config.yaml
n_experts: 64
experts_per_token: 2
d_shared_expert: 192
balance_loss: 0.00323
router_bias: true
shared_expert_gate: true
init_std_router: 0.0178
vocab_size: 16384
norm_eps: 1e-06
batch_tokens: 131072
steps: 4483
Below are experts of layer 6 (counted from 0) of a mixture-of-experts language model. Rows are named router (the router's row for the expert), down (a neuron's output weights, with its number) and show model dimensions 48-95. Each number is 500 + 50 x the weight over its row's rms, rounded and kept within 0 to 999. Numbers have three digits each.
Before each expert's rows: a language model's description of what the expert responds to. This comes from a sample of Wikipedia text that the model never trained on.

# expert 53
What it handles: Prepositions after nouns
router:594524519566410583453553447473532518498500486581562444529438402543441496495482447562490507448414551561483509472525479461369532516528477514507484
down5:554408426496475529452485495422541488538514326488528520426543522478480593567470456491493527519503545551448514510514474571494475473467478554445502
down6:498488519515446484497528391479434522374481504484542550527478525551596566487525429533431568493457570486543429513528504541417453488537564444540457
down7:496427438449455514533519451493487564667528490554525443459447447444434429450528517558491439508536447513509533431543389507458516528549531517463559
down8:466540475440502418526518546489376516444457393561487473459420496477506565417396420517567469490598510503511544486454520495417455459412405445505517
down9:508556512453544478634562479484564492527592410468456515516470440491454532471583502543537509427569422504482598470584525562452397478477497522538467
down10:401488546632513605460446500596426503490432598517524618487559443479402549512523476449443568559569592508446509445499486489503621493445509541535529
down11:519469576442556498520447520503522523447492538411440525456539486460550537583509560483559367530521508508613578478517481431558533508503487477533513
down12:559460470513550451566451484429590474488508454574522509534600519516488442447525485476479445480500509594485461530550537549547456466592542578431553
down13:554541520498423550581528486423572513452416479406564576419481484538498548470509408514529447494540460478419534536535504511462494496519630476541545
down14:623503515535485470462525471477553525469486450413539442496473589562586441437611437519401483565448556441502450529409484480412513450548490522495471
down15:521516508429495432459414541446507528508641510516442530534617502420518450530516489473621578487558441500579562478460504521512492533505443569448479
down16:548538428498457482500454533539508468476461585487612455445449470530515457447545511547561495539528506490546478512505592543390642491525565434430430
down17:528487497636456520574507539534475493602482539450448442480490460488427587432467495427555577442569476557591435462459436522540526491566420493393453
down18:464479442500513464545505371492456544503429454529419471533538542465417439494453545509550476521423428483569498583486492515482477526433501531448464
down19:511496409468476473574546557430530428458513484493442476569545540462482446445494464536418538459441501538523463378507478510516459400428455515517503
down20:445500481506594581541457511455490493602512522478541506496481526546454465385501546450491447427470480579558445535478418534508510393481526523469587
down21:522415439555492458507544419464496556548560557483528496459451594496438478626528564502537472522526489510558423438521455592570583519431539489440538
down22:519440543529406469486528470466509524624471546552509552427670452526600567440489474515563500520531495462634508486471403476485576500539499474545454
down23:429549506545509435510510516329535513491492449541612495532481473475543525449461509492518522497518495453465449504529489534462441551518461456467503
down24:518403483596542476458547531520447527489518539547484477471486502499551559452490530472406428487560437431565467426475531534440510514474454556408517
down25:536534496521530491492505514578560530511544535519586422551400575584535467507559492540488478498481552507523446479509569558465507527478512492617551
down26:440554561521528467510512475580548466491531511569489454458509527484470482497482538562617432516490407566414548517451518524430495470506487555565573
down27:473518467505369441498467445505537499548463457406391486573444480460537503599479486458521558510503452546490477489535565442554447541357495474505417
down28:466463544445488524609545552468474523571503514525588506473446543510517496542415497479469504507538451422490453588555482506554473563491570564517518
down29:562498464574512494565469444571547555426499441535426451450497506593578450539429490480489491487474568558552472581464430527458544471423416509507447
down30:592493493478456483512467548574412492426550365502516473575488481559521415574562455493504497602437557575481498450568569467417499472537520643504465
down31:544453515445423527465517443505580592495510436454500505515437371539553464480510509569459489481514509539405476419516501429502478402484518454593501
down32:412404488425514511571519522491624549544481489556431450481544465511569580559524615535425494478484507445551501503497489525488525618607493450467526
down33:459515484518469590499548492560586430433467501490390440484474495441566433443454537546514552506555553505451477539547455457514478442403472505522458
down34:533565467481528468478522470518570515491479495552483500625545484553447456540481524547480464552477523529556481433526512436431467534474442504528579
down35:542450502538471505458537569534460503461424478467445501393515522479467547508420513497563479513583447439471547533594490484599605616357493464445568
down36:506544468486450524464481562505525492529458523425559469632544389553547556459520594440454565425457548470496549551478471537516550553501481525457535
down37:553417572511400460472508454521550565496520581494515519451504441526482514511506521493601436541530465446555424448478488456586537432366442491451529
down38:531497551539471546551531546530568531474529509533462416405458535497511532514457490471530506539450520473511504593446474456486493505479418496479449
down39:474503550585489531433473497467435458531512383433537469478456518495531445559532472507524480572535573541505476511524479500450490546460550570505514
down40:544558556429484446485561487481445548553446489449497448570527552458496503487452485553437457490496505498492528460416569442445518412486516487514614
down41:457493516418395502481477562521460421459527584571520544561495516466489468483482496594532545509455550394528506514636482517557593544417503445536536
down42:520484496549521514512488510459483529429558503549614481382543507476474535532534534499513509510455510527476499566430458502472493540531514489497510
down43:483486534510508415513508521541447407463445400587519516566540568512472414494555537525465565513541492508500494477482510511563461505512485493494430
down44:488474490451482506522517483475484536440522546481490504505467486415520518645454527453588449500529560526545509529506498544499477587407547482475537
down45:530457361519534449503502528497475477519518559501548441515548510498574443431451538454465510459448511470515435486494523482583528474530469477458411
down46:572532539403500450545539501555558497551504495517491526584476461537467600483486548465541488477481502532523545535522503309480563543542425494541498
down47:435536451469455527525578511536653534480445458550553563450499512529523530479452511475429525511498452482538523600449527496517585470493580504521459
down48:407536439527474413417509519513503518407481540565545533490413449487391533458468414515567436603429559532508439471613458454511500515463479522544506
down49:513604509517482445528444459544499514558457511461434381511484505492479547488512524558510521519546481470390526467568524478462436446540463381472475
down50:455457527503489550419507475506639526499465588416437485568475450462494479552548516470549524510454547402546567471458564506442596421567545499505442
down51:570536506468474557532438468426511475335499492513519586592498481559563520444532573408591561452540533579536562483494524541448393443485524548520524
down52:529581530591512484540525460347461520568486471463561527517444508392462477475488468534412450607547495556503512461499533516567583492641501443570533
down53:493509472484456442533415572500393536572448467420447500537463442531488448520572491425560499448487495527489501459504561546548553493486466546493522
down54:584478474499496510513426505488544465571568478475491508584532474545486402453459523433572436523434486513550449434422507551434479613516586576459600
down55:497514526398548534433534568512478623459486491550494526492519508439393549546462418508464467409526461526508574495355526481533481510392468478583554
down56:583404503517511520440462613505567476482536459488504527551464443514575524548472590458538507521531510545551448485560451489546515507479527456503501
down57:474526532437527543556506446564522526480517526506549503564532452554610491481551564570478490548532567459514577495483507505583477452535444573456596
down58:547554468427573490503516452458464523421502530518516582409537579532472577538527465514473405484532456610600477512462495463482531479550498447538515
down59:532410467555464488490473443541431506455515482541566577513517515527501498498569528569462547593545506499447446465527515496548425502556492550473476
down60:515499421471462531518565542588611500564443430482508463485521485526528485493589603477425540495411465529523471600544432491516488572545461465545527
down61:519452568519367448516417508421535488547559534600439534415576503471540472461533453500431541523576572528428562469461390526483578459537477463490546
down62:417494400389544514552486590467538543490436471496432520486548512545467453485463495623600568558493525459597438573521483472518445448458505428628469
down63:561455500539501568496531511541580509545531528465439504503476618477524485429575597495511487490524509441441521473518540497539427507471553475529540
down64:482481417520549516454505456569529499617474485500447436575534583592519554458496574619486555491479506461488564387553501414439447487535499488531475
down65:415502493592493410497455472547480456482469498610448545563541496466504469543494482487459527511564539445587533416569488515552492467546503484502530
down66:533486548473472515452501462424452566505494481567445533426554454514392583520563507468557510585508438479554520423560590449468540531519548505531463
down67:486562601556525484423577562503547537599486576515476504462383490611578520448528455495588492488503524470537455543446472522380558435493514499575437
down68:499508564639526483474451483440492521483487613568500512581472590456487503546563517485506571419503494505580513524447533478487564452424527446441437
down69:516504621489521541524502498498603577504393525485487427492552521566572559510464453409467497471535531603412554554462490500453542503480408465528441
down70:535489508609527519526488528504514510509549394482543513526542398441494423506506462476452543481544528602557452453528531467403480506447501539437527
down71:496563623474540521514486454527578522526513454485542501534458530475485494446407508580545440543476496491453511497507459471491520421460483556526539
down72:465617496493476372523522473535416473416573575457466483523477506433530488488484582533449461476503433454496488547493513442565461419474522473461486
down73:546587441574495558531549476464476593496588404482520499473512558556508484425382628567526477529518478539502435468578515402465552450425455470480498
down74:520515465435469456440539431589521455542584544571495473458519510521506461528599584564542521451550414511561458604447543584491445464451443553491531
down75:478447535522551463474554608490504557566436451407585455508473387492472562471525532493447635507565496475400465463461528587598484514558614493422551
down76:468500416478497562536521573487491537645488387547509505437480466455514486499623442481557426452486477398560447488518496562503545478507445546567541
down77:406465481429484503467528470487579596449545558428568530568560525510513471514440537562533497512452391424464502513499493568518555453379503504451540
down78:541474514559517480457514484475586525540521498476488539524591474459388384456445340466480417447489551416560439471509544531479405510516504516523489
down79:478558471539464446515476514603431614508438600520470537560460621489532573472488498433515507521514526472644499587416518422498502554519521439499346
down80:574507511516439434527477428497439486476511497502506442484517552500480492413483514449497567551450582452464482425472412471490460482409576516503475
down81:476500498560409508513464504614523453519510523510470565547481491518519520543507607545464507424448524498622474451505493529515544482558626591468538
down82:508588517506506483517502507517535524512478480486574536501415493420487514478524433490497503537527562546549534379563434467432519432512413486504538
down83:494545467524534575441465413577570406479460427432546524521488449484473475558570436482485464444454482521499544478416548445554489526608486518547540
down84:459458544563498543367451545510437442527492498472580556443526516486486583515410522483451533548514429460603505462522406409466528509559522522545600
down85:522538436466543527443558534543516565511482407491497519515428505554595512508570590472489438542486532472512498420500540542430558519454545488433428
down86:478455427502493544432495471482565462586447546479483510419511469370528470498508524412549484485537633575510443456465528476479476484460548492480593
down87:583515480445409502484433447488503528428608533504553489570489560455479553478463452477492402504476555553503430499522511471508543464436441487453548
down88:516566457439486481501420493486510454558497534452494562423498523432508477513530505470510505468453554419590516555460419508517529618459422481469491
down89:435541448455475541427510439436308477547450475521513478544399533439562551460468489535487484505496544572533544478585451410559561478511526477475484
down90:528498510507356449486579514458490456496530492503455454488470546512533573543482530494535539592477487540468471581454548452393538469552526542480501

# expert 43
What it handles: Prepositions before noun phrases
router:566476485556447480450497525499549479602531464559576450471557550655492461514570442477488471461464501522480473531517516506425497571510466521529489
down5:403446446537454476437513427519488470502507543444442526532376524501406491472585559557477587476553578507526473448539527539572483464483549467471359
down6:511485512460596532494467455520523507477459520544505460502517464482542507556576489521464500499437583589459458513549467484445486576572532577476513
down7:563529449465511508513521468471564524609416518451482496476460478509561480483515589486513486504511516464418504500452427458449507517487538435537415
down8:544482518565484553410448490516531516549551561485507443472557605472574437540516465480536542495474519416451494463405455558538545587480587400468550
down9:449480470475422556461516477481507444507502547478371567551480494443505514489418492575527502501518481414698585481531510598504480551447450470482429
down10:472553533495462488415460490463578489544482540473532435494532476532536532524459444526442499501504598483624478459490498500606449475547564496467440
down11:437445466545443544577498548552560500579524479556560498561468512544528503419536476458410427390471473412347536419458507545588483488499478493521480
down12:439434399572596465609429485472451441526598536429424460475506529454429501602543530497548587505616521519495416500506458443453484538524461514560470
down13:500465494494514505466515584540594425482512517454522453553539480578496523493521511548555497511509500441493500607525468508487471543551453514486471
down14:498438545448532450550458500372538495543489508619514481477510479594499437607575510455496538486501503504486518514435397513478538524487516450477521
down15:545489502448559489482498527573531561602489519550623528580537625369466515527508581575424478463500560568413526467547499482494553502533439522509519
down16:516577432474431500514519593478542471515449551559450551497441601621502456486527464587504488459538562565424395473546523455502574597444481545444503
down17:399449474405554486421448422545437574439533498478537493452514473555515484538496499489453406468575520503485446472453528455583447514413500511493519
down18:447516526504490557546525510491619531540407445435463501558513438526534543485494641543471477485497507505494520474491465468555490578568489535563569
down19:541524528489521555465485466575484446532400530564514518480412569520532486534522396574457434542489548503458490532437567457448466526498453504487580
down20:419546504489439499421508472481465512472534467578542432570462498551487494476509476508454474481566599541463483528526554491363458485473485490500475
down21:469388459468366473541484460498614595461559459494606467541519536502513472454484559493638535454469514554642493480492523540482562419522516449432532
down22:557449592435559485450508438496595544590384513458470539421505516490539471456439626524553353506439505478560485489514472571582537576594432540539512
down23:457466613529503467511535458514470508533548516419563490402548536497525539565460463578473471489560537493559543510448484613501480511472453474468610
down24:491514625475454525489503452486460472490533453491432453585493562460474514478371407485462505420541438477571514484562469532433491533509492574582478
down25:532490469400436542514570493514474612542538499547515504397516602459478557530460470581528495524560508529468464535522449467564566486464454526524526
down26:406512448529521475513539504457559453616491442537442455522526411554451532456506540618495521517509518503513564606505520489529493514506475463510455
down27:426547547441518478540485533512485433444509523522546405499476406467537544507480503488489450505534496508509526448456503507443459445537495488441522
down28:488494550480549471479558527421524457492396417549500443472438556465493622493584464604642426510402471467473478510499470436481413509549530494518498
down29:514464510501469495553478457385496496608489493533503546420497489526499479498481445496523488490573438484500495535529551460537625488539523409543531
down30:518414468453390504562493552495498520486551588470476555470542491396508454502505531457430512458483493507390443528569496549517523460422486579468491
down31:401505433515444473523506429443436508504486570386484504600432541497530417520591461525523511414515446498581492541448582484489586443494550376529528
down32:565436552537474487465487460541542478556621502514467479519437500492507488497541525476485493555558465474501502447588495447529427505527509454558522
down33:530554500501589493500470412373521405503565441559482482479463499423514518471455381583542560436570433552489491493484481528570584474533488481524448
down34:488433489503440494471550554529511622560553527454486531474446453490511616392414503560564492497497452446572493529499534518625573570476462521567388
down35:571621380485449479409478443535540532618580433537549510523483534402453550524490503435496470537486483471569498422486438453523540470517476486523460
down36:614457557472540485508405452552597590430534533502398476444514583529544457456479437495426432571459497450495505448523548411499468409502539611420601
down37:487485487472537447489476557565457455492517432513443538463493486364541532479461546587510507449544505517566537429510476522458450541455486486547567
down38:422489475530609441467520483416432427524521616493492469591447534367380484425515511495488542541540548573542491475522540579484519539485544484579463
down39:525561488516460575552480438511504534545488536499419441474474543386512471516477507489437524428406367601468543517519499522492459466422441479504579
down40:463551443521458478455525497592507484442557499506483523519503564452477487545537500476549539469471532459622522508551452533506515465540560495479488
down41:457466522450475482540520424397472489482550511536518455476435493428505489405539503512412430525464439422536485546580501519451508518514479473516502
down42:485454583555508540401471493416545521461504475546564504487532587484527498448538502503460381547525533462490482489583501430560481476430523530509515
down43:450488599531538521605498611450460478422483670390449478522495523505563439563551576487451580460555380555419483446475563524504514464439519447503472
down44:553498470501540482433489397535481524520479427414557459518556475480490484510417493459515386608497499490515571532478392460469423420540488560530580
down45:495500457524452479457509525551502419532551473527461554474483479542545522555495479481452593498398625556459526541518569568510465462584401501498411
down46:444522485495485511470523409629501531539525534473455510531441562464516495478490515464454530490604482544400508536472552506514521444536573495565430
down47:518510515487482449436455472397364533444434534489452483473466513584569520533509426523488432518514409506626421482475585529386441529560481498536449
down48:395516548591459510466548507469557463502407478460418436445546535544520453470402530520456425495370565547578489472514522445483567511527473521516529
down49:530523521472520441494445546432504436526473489494559620522456564376422460527438519513484440507492413494592505507475519437504532462495475520490547
down50:498515526548518506432462499519390440520437484514543504547527488529511462578525456552495545437489597475468440574439400519474447565572585467500484
down51:475414469501520436457586504515513437496633515506449489508548435548548471442517529468490501509531524528517520464551528409451517550460474433492572
down52:605525470450457538461432492557500461519450459435543477543505447535515548586554524480464340468530475487494456492520515541576383519412599495443522
down53:540535577470492558511505532540466485476487645470391479483469449550502492489569596513488472470448466497581562422486393464585421477466493395528522
down54:500592509443469554463471477501545558542508489527498607470483521469509537478467427484516562430532388478543469507479400466503448521523473495520527
down55:452438531458560572478471466475519434586421498566401536515483469478455610636466527523443457500479468390506524554458498605426495500526520541496479
down56:503506530558466458511549512496466418547542560479505463448539533498481559538523475563473583430512614550479575464579391504537472498466522539538552
down57:596471500413485514556467497390519507531485479544602597513481451418413487421505508506482498508534653438552429497479443463503523459520521513463525
down58:516487483476566464502533514499477578459424483511440478502512469461552455468460519459518371531473483504636462535524578564521524447399535488433486
down59:448503478415417544442498438521486514502458625442433446608540521498450449561607464535532450533643520625505513525589430507514449492577403484502589
down60:468512553538531520428532543468543399500528446525498518486444461476480457566568473428528540484511478477550435524569528492592515444490464447553528
down61:545592462498456526512502507413457640489574342520478544443491480464471495485446485503505594539497508518496541519576490477476569510456396484569515
down62:480497523488436531506546437490478578539528504508515578597542442522541459529464486413474558522506413445413464510551481510480477594431476547472549
down63:461479444550512586619538565482581557461499465470518550488521500518516543459560528416551496428534497521589507571579525544575592584498587416541505
down64:526447543431558434551479559490444554427454434470432440575470488542552530476547552531457517534509453460514531442533472553491538467527469464515542
down65:501541553552461527517420441454584498401485522521650582427561533497478590439530512476518475445507470532523463554523527456528463507451539431497530
down66:515492510462505494515468542489482548526497452466446496422638509538454441509498488485436550438482594484560565492475473532432594533432510444509562
down67:499502438475489475445547551514560470467535543518547573465416519521434502521557538410483516481463519502521517556507561480508452505532610456569572
down68:560439461471470474506513466524480493521470503547524550561402523536488468463577600528479497577480514605490488535481591378572618469500440542547519
down69:539451503463629457539519476471443508463447564512597554593484543424552553558525451499412529414462535502490531475625481501489475481433485538498467
down70:536488544509534495462513564501535510481560423590547459543567517418517517458517400455442470496545475440483456401469546519486500402487538505458484
down71:441426503560488449474454514556433578500506524488547548529442469446372431511468489546537579493478533565586572503473447507469511468601466492513461
down72:409526502507439446470513450555497438458485502494526422626496506516488403450493593488434513469509535469544490450491443472528462401536469507505595
down73:523545476427488429509500517564415497442391473568595518548460413488512483531557466450514435516497559446429520468505537462465479560516545545524534
down74:503532514508479477486618494596523563452400523577520484398488507573549514474516507473523507623459533568349549472469483459478630496588529448528444
down75:563531525510527413500448523445498564501606453567440460460437532539530550494435528503515466521571529521520510521429501509472598532383495530475503
down76:507472494539436463504487507498493448405478510541499420468570566425434505488547579447529477498492502592516539508501423467461459531522574484411646
down77:473477456482502533560541483466536491485410458545565550506480482520488508528526511540483419577482531503442481439574513475508554479526432506528538
down78:450562535560505555595550575515511479476369441533474508468497465524532537534496497517459486487455611561526518483464484499475490455464489491553548
down79:408520489595568453448516504474569393559391549502493516472492526510512522463424572519487518581446464451581492461579451543463522504455468558581485
down80:498517495464558525493470447439451486399452565553525435488548576562486445449500499469563514548433584450382603530432445450434498596460549531441606
down81:598473409462470463532536467478491517546512460548454562487534503382478487459479384438541463473499521471505481514477484499526544433444510528419580
down82:521522614505483488486526545518488502482468553510567522555477467521436390464505391466435438456464429493537469456485556487523550544532568422517486
down83:506520443570526516523461385471503472502492495510500555518503618510512494469543523508485474531497502527449473493508494530481447515481485586563539
down84:491429534587528442499614488510559502549500531445432554476491478491518516555582544545540518468522552384604540562517538454517376492462496601487521
down85:530494513624491573470490541508508471562417546518492433503398448499507532500444378488491447553447516479480444523577415526461577580488530452469491
down86:512518371561518513590497480512528490523466479516571500473423549481471534429521547508500512464509443565352472513472532513478483548453472618421514
down87:521496477520458513555485536397458474543547553507481643518438600417547519478473506548543541487537483589545485513458460528508563445485441558523455
down88:419529405483473546507588581465574568445502520623587444479507505667569523434455561430617552490512558509439494431502532530515546510506558476454379
down89:462460575477566480450550511554477485518497454536445475451459506497558508498523420546511465555550460561441501439471506553483498409509536606581592
down90:466562568534500418465466479494570555535507528537660509513437536504569564514492466472597515539478548472535454470551493540527595511619611498426460

# expert 12
What it handles: Codes and coordinate symbols
router:547509497434454512519523499543545493398564433459509418478505491590466545550518469472382532521571451395498487519500501538440526528456546557546514
down5:510466548564474546509451452523474497485574478506620573487544487463435493624508593505548492534477505537459438547438509544479513545416609560496411
down6:504500524483439580538521329486444390550613526403508529533394551483547483529524518532497464512487499494429454514485453485539585524443583588506478
down7:546523525457533535500586529501523526535441471519477538538529476539521543482499469523481421507397461460475507620512577570518533533524418584545468
down8:533578490495532526413460489492487493510477491546428453611540470402446532424547506546432494445424469565679504451503515450405549501482487481490480
down9:561542477468566497497481406531501470590445509594512524487520513615564471368531414544476498472515521452537492435425469501400527520470426428448509
down10:496615410498513461463433491395492560472524425505497422553539473485532523537430528562571479526501521517564536539572542483441498465468513496469507
down11:501506475467552435481503499511516557437537539475465460414479492554483490483515414454523400544472493476535479465522398519436477491544491488489518
down12:457583449485488456547509492521483491505480518542484466519496462501450543505499519542564450562549518453542557512543533488512456452535513508455503
down13:513491478545459417481527521439502464545415512483552489394504540517551461532628426572493455476467595433439554465494417434505491406506413441503572
down14:502481406479504424530518475487451463545545550545536473447525531480479483545410522491430556479563497492480498557470573513531517443514503502460493
down15:547423448542488482456539467549563525474442463543533509487570547606424507480526456402497481533408517527515508608398512507460576481482438473581487
down16:555524549486525473509479571444443461514475620548529484513516463596620523433502511429449476552501475526536458416594509475402493382454438600410518
down17:510535449502501490596487446528532451439483365504388508407485558413465468505441494454496510497543545467480432499536502512457514536495471471554511
down18:565506578486474584489458489523482463555527448502505504443507507535464512477542662529548520500512404444579482496514453545378473544528520506604443
down19:558512482479478516442540440557568441525486550443506519469517541447462479497483525511543585571469490517629478578565447488413517464475580523489492
down20:439417474557479493484473498520466486512372514547552526484529490508467525504540535502526498542435487450442468488444525492532520523548352606457585
down21:511510526513521579458572511422433415510483448488540507562561477493542450458525610603577539499534450474483496585500469507545507429569530457505566
down22:488475446506433513454543435552454502628482481428588429564535550443479549509554481529457556404551529480485532507520490430507574498538492433508507
down23:548542491497485500499510497509543511482420511630524545413440531418507530453515504522407449454415551486556454449536461460477506508445533500414451
down24:459437436480523494486530506543515461427530465500487435504459455511509627529526375480481405418598442491523523438482503469447523574482537438515454
down25:427655450512499542505465486432533548533513626493496512405527604493487575514501539569527485479485456498514522400464463598430496508498601519473553
down26:441552408436503485442507422422517501536544454441429460511516555468551504476450467548484567471534526487521495552560477548504548532516572542507423
down27:389506496593487517476550570523483536588467456550522452441500606500536441500576545543386380517502526422431442675425464447482538512515549454504517
down28:499457488566466444538558546543485491472386496515479485584513483411491561518437535444471412575464458602449533590527562574434406522553501521464457
down29:520575406481447453510518515485534569485486482563487439455436477520467529511544471490499520534558456452561544533465473444533480488436421522555437
down30:481424521623506514508478426522394495480479553534498479447593479497455465497487519546521396483531521566590471537460526447444535495551484519586567
down31:492579555473575586480525574471519491437534530542547512478563470497602503450468469511502554516550515430450484477526523542485472498496474485457459
down32:495582511509557439590536596480534385500521456512456531547451525477542460444561468471507573455456553437622535525532427545520482507478474584478459
down33:428503592434456410634453532506449482475534471534430538465451520444460515417552495492538492475559513481444518478475436498419507447501457537467525
down34:510499471470555564443487551433569408499465582447465562579502569521491527527563464564507507517550582486542470412517477444500412554428549508540592
down35:526477490496425524491480520555538461492504446485547572458441472567493591527529457483558539519448567442427494535508510526436491555577484432609470
down36:527524473497431538503515455537545530596440448462536458539556403506566531494470461436510522489509516471445573415462519530460445562496525519564441
down37:465548379449532470456546467548496505505527556512562498539494533498479564410550557482463473450466459442481435459608389427501535556503446446506499
down38:502478519484455568570507544426546452490532509544429489546572531505564482539504556521484409559443550458564482460484612467461445537534582435509479
down39:430520479400424450501440452520561516481598573504443475452592505491493529573560499575467457429527511551517479612540551544531565443412544446442502
down40:507532481507512535498613491539559514588512521578436458535408439526483462489455436432551473560581399449519494495527516370469542443519578523518486
down41:501504463545532465520451480442479654509565438374513471501549521542490461407571564511441533547491409513554582581488485470515488548434496521548379
down42:457525581452543547464502500566460503550509442465541470491480579523466635475375520437497482468485522462469398491499578520525597576482525481462459
down43:615445434486453522495538499518458462487502487483506523539500448511545392477581483501493530489552495484472479509460526425506499526524465466497523
down44:479575471549404520493395520491427592473504542527469513572487456499542553528530436426544492594483482383517544390523391496474625485458480500546486
down45:559416519524509561540443553474523508458537552493496434467412468442530499451553505522508500583465488489562533516537485592519468556509469505507560
down46:537546455544452455525547467553446433607503496530500552532453574500467471514534378523469526521445442477509472569547533467511442556504455481457482
down47:448518512548520487587581493466458481462521513538584522548470512488501496463416491512515386402475442542492432564555448463521537495569505491496557
down48:515512593514591466494463522516593536521527493476468473455510510541531424549514505569463490517501523467595525551493479526504621440499549470541555
down49:440412524525537560538432480438548463487507454509531384499486415482545458504561462523456500495616444468524503383564526492433417561480478539508494
down50:565524552455489531512455554422475520558442547593446513471456547506510447502487538476441482463505505562531528458477583604542467456473462465431506
down51:452543476485538513471583439539502505471495471491424500497477513417472421496456519491552526572469543388522488472459447436504525549544506551553403
down52:600514486456421464460467530455481525502555501532534495518483503515530598547509542537504478429575527448485544467575526533450510485468597496486353
down53:397551543478485515458549448572520513469456507473520490401392577537530518655471514539442447519508466552510587426474492480508503526436460490470464
down54:410472519460550450540560469436521440601576507510454557467530515521481506480535639505441501466573539434467462585523551529551554551506452475435549
down55:415479576437449485504533480533470605495536473518521525418564555510455486494479500481518509573476505498521544510413500512486497521457479436536471
down56:518572432460479470496516502510550502464518530412435500506376528471404538517550430435612490600503470560551561544436424579495596506570513536491498
down57:485611549487486486460541539507468449485483486522491469561465445503542508624595522491500486434536513432506551479480482462514552446503530536388471
down58:548496481564538411568543495550444476492498549553504540523443473488508518520474564441543404511493536603452477484444469584559464533465454484523507
down59:444387528415499547561552574533475507585509465498455462474480587473467504573510468478579481363480486380549516474535475486483504497499497492550487
down60:476528471409485521449475582484536472478550451501415493474445434522489495464402517548418527507593473472454464462518573508479515477615603468529504
down61:488518639486492486427565505566473537524473546464424503483544586522545532461496447504414380542599543512446510567530552539482534585427483537520457
down62:609494565501566515522540474449632458472418342475441582477496475517485464452447535520501368465454490510552503488476480532441439463495585510569440
down63:503486480558509468515528464531472381403487518454478531518534554527481579447555378480571447428503501590422512453469483488550488484490461500558443
down64:486557451579505530492490455469497542604471453541503556515496434531575608528527550433578571631545416523488507515531498413520458540436424481422453
down65:444513510478546527469484500494451443531511524479519440439464483495472537472487596541420485480547589495507483503531528509517454471542566412373512
down66:466544518515439591527498482490531483489546426556414470404473550502585441529532566455464526532520458544519498538512524470514543589477564558479548
down67:488550510496521457501462436465443467549539564542576489397454497506403564509461557469399437490555456541616502490419423534474564517496491540494443
down68:481525443658502571507562474521530457408576444401388458442526450575496437530587504599447500443485543505523611444570548479474567512531531577621549
down69:449535565568543545476583499467460485491502568546476466535447584510448460548444523483463546574443570503398456524473560546500562535523578484507422
down70:490546596454473519608549416414575515474454571573471505521529525533531501529439485477455574464412450520628538427532540500517533484501451437574590
down71:586497508549466490469370560454529546599562513546514484426608483463430428538518495460481538475451550447473453538562471497436482532514461521478447
down72:481506512554475464512518545388473449507576548456517550531524477400501468474491515512508544493610460500485490425432544490412459427497619475567542
down73:500498518506476462459485553455459512399503515444576605527540427483440479559543485548412485514545493438489480488531516455505405437399527430426566
down74:435537522529517488526536444413567528514547460541413412490528567488497512543436376455528596513523481435475518551590581504446585572554512437502386
down75:415515512459500532454536507467482532503522507449572505559514503555461432491594505503505491509441562592512516496561432417521525340530478445510468
down76:469655511486477487506486498548591451524467535371626407506420449446500481596501513514498487510593549467440513521526527524461465489484458491504480
down77:522496505449530459457521564497474528555468547500616468512382502559442519459425535428560491464539475558511512458381519451477600496471591539436449
down78:495399466683534520437450451513468609510435523412447598519499388438498521476466566437446501467476594453475537511525508474468519505499526500516458
down79:485447490551490507570462495589486528539477518514449497565474447356458502531489537546435530494546609484515442431549546558601562426576550505469568
down80:434448456460466534428517425468575454494441514558442531556554521514443554403426489470468523508500536478542471554485435557543402586475572450454519
down81:520518477554554574599616557548541453516460517526431480548448511573407422489434527528440481512459557506516520480523576487446579508530433463523456
down82:409467571425536418505523455458457479528530490579477496510485478615431520483487494537415486537517520414462501480492490533633576430525482538493542
down83:505464499491521446475482418498404492420400372511423525531530454536482405443557568482443468486496503375588441414526517424495509593562492536537512
down84:502563483541490600570528571531480600379407506528424563506523563601573467546517617441597506545532419511463479524513590589515508467477491434528581
down85:439533457431470503428506573463556492510478527534468405515570448446515485482453539512451490519450537429450495452400532473507444436597492443567432
down86:514567506631529452558508569568490422410476461385500366473554547498565519479536514548558422548590523567486530502451491468442482542557611464448488
down87:575565423508466690498459527505682464517471372539592572521546486513525548499562416481593531459499546506389408426479454446360539513565464438480424
down88:580476531536577583443458579514513447499512521464516494450527526588427537543607530460546439546493535549559438458522574517465520510356539426441532
down89:420596536415506478487537442478472491476585509597481407546498497639412469504503431475475436638529481579568500487484494438561522529444484543496551
down90:543543539488502529540347492521516494505493567437449563548556440545494450551467518473496532540539444466515545566516487434473467561463564469550588